Below are experts of layer 5 (counted from 0) of a mixture-of-experts language model. Rows are named router (the router's row for the expert), gate (a neuron's input weights, with its number), up (a neuron's input weights, with its number) and show model dimensions 0-63. Each number is 500 + 25 x the weight over its row's rms, rounded and kept within 0 to 999. Numbers have three digits each.
After each expert's rows: a language model's description of what the expert responds to. This comes from a sample of Wikipedia text that the model never trained on.

# expert 24
router:496534506496511468460472484532496538521490525466502496534476534482465511513524452497523494467497494545503525492476515504507513524489513489533508497503548466478489514531457501520477502497484540
gate0:528509490522472505492480509507523509478504495493474498486504532501537552503452520538469501490517518478459479502540538488527480459517473506498503459527501481520468464457509489502508479577486507
up0:497483462516502495500534512577493531548473477504497533479508504534483462519508482485491485487501526513512498495477542492514499491468509477452498536483526497480483503510501525508434472528513507
gate1:502525445465536525485492492488472509487466499507472503486473498514530523487474477510532515531483462508493491547478492486508431515507547487522534487486473530479485499477501496500495537471477544
up1:483510515483529469439459503468470506489508503477522464504475502521558508495498489491518491520477506545509482498534576495482457496480507461505494501486490494476474520524507505479467494521493577
gate2:494515512508505477489470499484479523481528489518466486501503479493506503506530494513521508483528469504511519472544493541526493535484473507497473526490492491496503524506519513493528479487498507
up2:509497493505540519507491479492475498509506508497470485471534464484502490514468486485502543507480463542523481459520550504509457531489494521501493506569527489456482527496510525493493498507490541
gate3:489492508476503477497498532470536537518510504535507463517481524529486539500507525507509452488480487527504487513531484519531497508527505490508524533527457499522496491498543494510502466519519478
up3:512481575533550505496484521553513515494506491472531505494532480461465527503470508459533484471523523529513477497474508522544490510520505516527531540516496515473459494479519486527500469527507460
gate4:495507467481532499508463465517441476501511488507442519502508528515466495497481509482475528467465504518484503508502472465508460535518450495459477505479494505468467553532489500512514499496495504
up4:545514474458491501524512498479528517473546497509505519528499485515496494502488516511503524514461478538487537483545513521509518534468525506421505536514500525458526476469489526524490479543514515
What it handles: Middle pieces of German, French and other foreign words and surnames, such as Erle-w-ine, de-uts-chen, Düss-eld-orf, Environ-n-ement.

# expert 58
router:473474538537456532494546470526566482480452500481515476471505524496510518483535515467494471500487526495516459518477479483535508469493446509526462560510527508474504547511519482490496500490493482
gate0:543484484522482528468510498453521504454492472519492486497528485525486490528508496492516492503521495463493520536515523518475493483512463489467521489508521498500449486469497526481536532521457477
up0:504506488543534511458489451495503527484508526511531460528534521534489495528503467504498525526492494524464492522527514548494477538517499506508509515520489458498440450493500498495532532470549505
gate1:495483503452481509494522471534535463498485484525480486517499518469501511516504527493462496476502496508526478454515522504517448524497490493502478541515494521485478585501495449481525566510495512
up1:479485514520508569517508531515536459497515501511481446508474517491488566514538562491468500493504524530496482491535539488529480515473465522470470529502480515485464543483512511498519516504486538
gate2:544521495518508553520496483470523486464476502525517528453539534496536530473486490530518501510503519508469484494503495550536529523518529492482475497523479533544503513466502512468495502532523488
up2:487488470509497468508492516529457488487480537525545498486474518527512484488456509515498491533518524507481527480497496523551511514529507559451511474486488539526506503469544490501483556477519471
gate3:504513516505445512494468529485536509484495502495458515492505456518526493501521477479505506558484550487484468504487515504493461480546505504524468477517490492524468473490523469521491536517490444
up3:496483506517493507509482529513460512506514503524476499444551482510499498504478509449481494566513524499484498497513501505502453482515533500496500485481521517411506491491509539507512509502513499
gate4:482491512471527471515510489495488533498479511496491499522481457502532492472553478519502517533537518457551473507503475468466529466491443483538474538502526490483524518479521464461507464481530490
up4:480426497538531516478520511523527529486509499491491543495499507488510492546485441516504511499527496509508472526525519526492533521543487535460484529503554516464490503482495465469476474526566500
What it handles: Spaces, dashes and first letters starting entries in sports career sections, often before years, as in runner-up: 1991–92, Domestic team information.

# expert 27
router:516510494453486515516525533507474472539499498512478470495507466470490535529506460491504497521490486561482506532526483520480528505535499456499480510531487521508514434467533494521517472484532519
gate0:517503490495559535550506503487521488481491503466498477515502485509470459476536532515537483501462516485491521483507489502506493529493482514467506519512492563482545499504530463456501461487506441
up0:495507503506447493507497524484516455501486573499521524486486528530507489505485466468504484456467462503527465483480491515466492511515486502474499506478493479496475506488454455511470504507475544
gate1:510482481504480522499498480474527470476503521481524496524519500517512524489474518459524503496486505492509480496476489498485463513506540517559499515481501469476473506469506498488446507536514480
up1:488542515459510485487465472490447530462556540499535494469481517512520471478482494522468473507521502477498510481478529454516487491480482525482469465493475510523546508503461455484536505490461492
gate2:518475516486469469473503495536488491464511492519495475510508529511496438450492465501521492475525543492448509499496498536519510438514502538520497489498476546498480487466465529528541499506500514
up2:478492489471517497468493501519522474498548517522519497478535483525521492515518481516528452483510506516460493474513492514522508475529501492514477479530439529527499545471508460532538476497483550
gate3:485497492521539538517473516504487491467506509530523514472482500461512504518497473491461505532502490531496526528499550469524489462484542514525506487490527471446504512485473564498545531556495495
up3:483473459450443477502506499511495483544492495509512487515507530503481523470490549481500504487563529465497452490506483467477477563520521507514482508493443509460467415478500482517524558504502504
gate4:476476509495506494456488490493528496502509485504479520484499536487468494487522505498475523468467505518504464500512519506464510493486499524469500493470521458526466548480516524515470488531500555
up4:550482454553512520514540514509505530514496523478508526507492514500498502497491509488492509502486514481509502528491477504521505492501496530471504496478481486475521497518446477486567506473499508
What it handles: Sentence-final periods and abbreviation dots, especially in taxonomy (subsp., E. a.) and legal citations (v.), plus closing punctuation like ")." and "".".

# expert 30
router:472478464488549525456507500540476471506521492477509520522515522495464513527515521483496489489515511478464474529514514470486519538495515526552478529521513515480476535493510485541496471494473471
gate0:475494493443514504509530505489549491507486497514506486514506500455528504509503537511493440509478492504513470548501515504496535547478512517510494507496534521496487546468526514529485505470495528
up0:511506505480531529477476487542473474512448536525466475464528477521473512532468500494515462513503469532454493487490489520467522455506488491511494490505515494510508517537538487521503512528504491
gate1:494510516443507502504515519525462486480498521522441508520514449494468473520496481517453512497538518528496511512452499514504491515505532548497482493495549482486490545512511538479523527512502488
up1:454489520551482504499550497498485465517505511477523521476482503534475570554513486481523497535474498533502440552508512469522513472491470499500498469491471482479507458510484506497547509502521524
gate2:489491474456544498511500518508514485528479465484507538495521490547506503524480522495522539527485575492531504529464489506508513446449516505458488493497505483492523517502462499502520494550602500
up2:499474480525494487474529507500488491481523542509471516475489550494520487480465482520437505467495464468491510482546517496503503569532512509464502508480456535546489489512547534528512503463461496
gate3:511491509456467492480473513467502477519483519531531470499487509507485464509482465530515461505481463526491469512506535455456531503463507479468496474495496521491492513519491521498458501465502521
up3:472491512577546516552545442493536487491491451496470535516492512506511544491550527501474528521495525484493494509500496506482496490526491508494534546497497488517503507486486514479496515512497511
gate4:529491509474487498472515499554472526491501504523514487486511488496479509488518442484459488471510510490479488493498491471505555523483512492539504527507528525470436483539500510477541520481481541
up4:470502471518476497543495495492494484487487477514501498489485446533481525483522494486466497533480498501503418507508481499484496483515510475492553538477511504532464469537495513514496497467541520
What it handles: Newlines and table row ends, section heading closers like See also==, and list-item hyphens at line starts.

# expert 22
router:429471545526483462531519536460519536465504437489490519515474522488522447485514465486490521504528525468463497510527550501473514532481471520494523483516479490490560467491499526465552500481507537
gate0:488524530487503508556492471485479498476459519502500531543505524540519457521476491460455461532494500477467508486489493444471486536494514519492547485498491464482451487498458468484479483502487475
up0:531463498475514483462496545538528496519525494515516510457525446428515520515507511492495535497506470553509500521523525502482490457491496509497474545516477511489545521496533550496528505475513514
gate1:507487469494507481511475504540515491492488450499549478503465527492534516503484519495499512505522511510450544485503498452485491545475498483504451487512473508516473501501524480501550476458506520
up1:498500531487527490525471508474505529509525497484556486509481500524538504526486502485473508526511471503479512523467508449510463481498500536487538525472546474470514478464488510472480508505490491
gate2:507537504548468499540494499503515480452531536461495521518527484484529495538460487573474499524502499475523474482503473506496523503486499536482504487493505477465513522501517522490509500440475523
up2:439529506532504512499529496556537509454533528494508507508500493502514452488517503545515552461509551491480482494508511544508525487525483529507506474479512470459485530481489428474515533425533490
gate3:495470498514496525540488521511480510440515515448506503540443493486485474479474504528493510520521513453522473536522503554493537446457494514469488488528521491495509516518517501491522479454448491
up3:478525480491575515483485529476509484570523458551549473498547523522469492534522501499501496497493522509506518480532511463482489519508522471494522491494482541466496496483492561503498517514524536
gate4:501537518516467486479490526474511485518493504502553480484509450492471482504430511492480476488500514517463504500490521547534508535504465498505474498497515452528487458497517507481461484487508515
up4:450474486506485507479484557491495532504457484489478503487466497519476526490512522527463501532526553553464502525509505545516520545543498459530472503484505500487492454554507566524485481497523487
What it handles: Spaces before numbers in stat tables, plus decimal points, percent signs, currency and unit tokens like $, £, ±, km, billion, °.

# expert 39
router:489520541492490437497518490505517520532536518496495505482479473489464482491511511539525457455530493494487503466469503482512493495492456502467488503503469504499514524535468447468539482488461488
gate0:452501477551510535492510516505481467475493488512492488496491504503498517480482523533462488492427501521529465509503506476468464505503540560513536471516546474521485535496489535536484513507474469
up0:505515488517476542502507493487538448487470505533452521489537449524478526495464521526477466511480463486541456499504490490537447481486488511494522473524523482483508535534510528482488513482458485
gate1:504513462526557504540533544508475507514533493484514518520470500533494493523533500507488520536462570479530482466531518472541508516478499544500511471514522541483528540495459513495507476470555537
up1:512476534489494529480514474519509483500490494520481461500496547483493530505470490483528493447518427510490504545495504568478517517515529529525488489486525513546463493484524497514474512516433473
gate2:519503495494483533508471523485488468512472503553481562460524497504516510482488506504479516489459483556449484458513553505503499531502532503534539487486504487483508477532482494523484561486525497
up2:513526505500476477479521467506510506550495499480489492525525500487541452526528482473525496499528504455503504480482506480562437518515550538505520494531494503496542504509438484468497480500465512
gate3:502509419495493532511515485495547497472520527455514464504508466489485504504523485448493518516479494464506479545518497468499514501498528496543525495509568479506494510517516516497514533488470557
up3:523510526516480490497538487529469513499440481509537523525499494479473514520500522469488536518518513484517541479538544485511485480502492524494479538507496507451515467513496498456494508527572490
gate4:485503477483481466446503533544469547506516470487513524505542485481516479488487514502477480516479528509474500474514511516516539495450468476471524454472500497523495477522510461485479538505537492
up4:523486489491476472492485508519503510507514494506491511483582473502482524482532543479526489501500529476506503496504462523502527489467494486502526489483473547507517453473474440473488485559509467
What it handles: Blank spaces, pipes and numbers starting cells in sports results and statistics tables, such as the space before "17 – Grayer".

# expert 44
router:504530512495513550508514509484540518509560510530500511531517483494495481492501504494531479543502454499499567546524520505543510459520496511480505512479495480513517462495490546536476506492520486
gate0:478470509521479527499503492513493537506508488474500491510529479506514494509512537529454519487486489535490516518503514441481482539461510470479506499493545514486498498515529542461496495534497502
up0:501516467519484499465528509471488499495502503512511494484492517524510474524471539538543464498519506448508506526472498500507487481495526506475461485494497505487507527519487468492525476507498509
gate1:492500506518504525488512466489480487461541453471557478451486464456485549517485519533429480466515510536471524548493548464493500458512485522514475474505502503550494468456510520499494493529458467
up1:478519479511542528490455466476511473545509522540526490495505515515507534508474461480535500491493485473502520493483480491466491453518503497515471471547474456523472494509515527531504508519503488
gate2:490498513561516468487501492462516504523526471506503516510530510546478509496521509496496490499524525535499493473459520483487493539506475472553521499483505442488479500525480514511512500448508471
up2:455481481512501459503488571498525502486522496493490541512501513507480474524544471507483500488500488520466464502509490509508466505533519484535530522478503487469526508498457513507502520507429526
gate3:495476485492481491507447569490462526477492513507518487490493535495504461489484479478488510506521511505487525494516505502477480499531475502455476530533502528492475516532475582517477494466500508
up3:513501465525490550531533517474467492487523503532491482532479492516444491521505492523481496538490446532525550570478492518521497475493497489466493504530501522514515504527548517495518494502522513
gate4:489466479484467510476527548524489530494508464487529484499472489478499507498503495497529457490515505436483547473507518488475519485516493521534469489512477484480515469494507515506466546510496459
up4:495501520490484522483511498500516485506499465489518503516482481486514491503494490508498467459438499487483532525473460499478499514525455500466533497509506488462537505513528516483520509489491501
What it handles: Middle pieces of technical and scientific words (subdivided, relativistic, cardiac) and adjectives such as southern, industrial, acid.

# expert 20
router:481529507469524517486502481479473498495507469485525477476545483505518513580504517500517535529535464480492509474487501544502495477505500551510472525523516463489497511498534502518502488494510510
gate0:512490518533457522523487477491498478469491547476450540498476537503508482495497503497450491514520514529529440481484473459459533496505511494487536475511476467517509538531541528470489491485471485
up0:505467484501546476467509519533506549514515441509491476525516479523458547524504504545516473465506500531495514527552479511519530505492498470558484553486525538488520465461477497528464504531525540
gate1:491520482532509556495504507476541484525489543518481531514499485503519475493506507504524473505539479516503475471495506521500497496496515499486487528532552511504554529550530526501506497553503507
up1:521510501482532499499494514504530518497447489546450511524517462522487478509507510543499483522475465532515512481491452493480476526484521489472494516542500524525508515511489507519525501474485516
gate2:429512485523517536517486531480469467536522524506484473538497476527502458459524508509492536509456526491517526489546486471461536453485534501536559484487471505487519512508480546504468497498517527
up2:572496481504477518508531539476505502514500473481503491509499539465494502491530492510523446510496474517514539517468496519506536473516482461473473474504511545525550486487514523524549460428509498
gate3:479496511501524522476456532506531506482528506464504505490438528538503543518484531499498477521463468522485547483476523483561551491505529511483505519504464497487508478507527482510497526484523520
up3:448489517519527509510469515466473489527526486470477500496524490517508505495479476543500518522491509454529488483475550521536526489513508438505507466524507492481519511451513463530519535480505481
gate4:494532504497489542510516473496481485466480541548526518501468509494526516487498527487523513516481544505471509475490512493508481492498529473529524525507492497469516488517490552519548515497504511
up4:526463495470472515494489476471462517501557496489490448523461546516475488473509499518476466512537469494552497463497505482465544485493478489549486482521488533499511531482514507486478466484479498
What it handles: Pipe-plus-newline ending table rows, plus sentence-final punctuation and closing quotes, and clause openers like According, Although, said.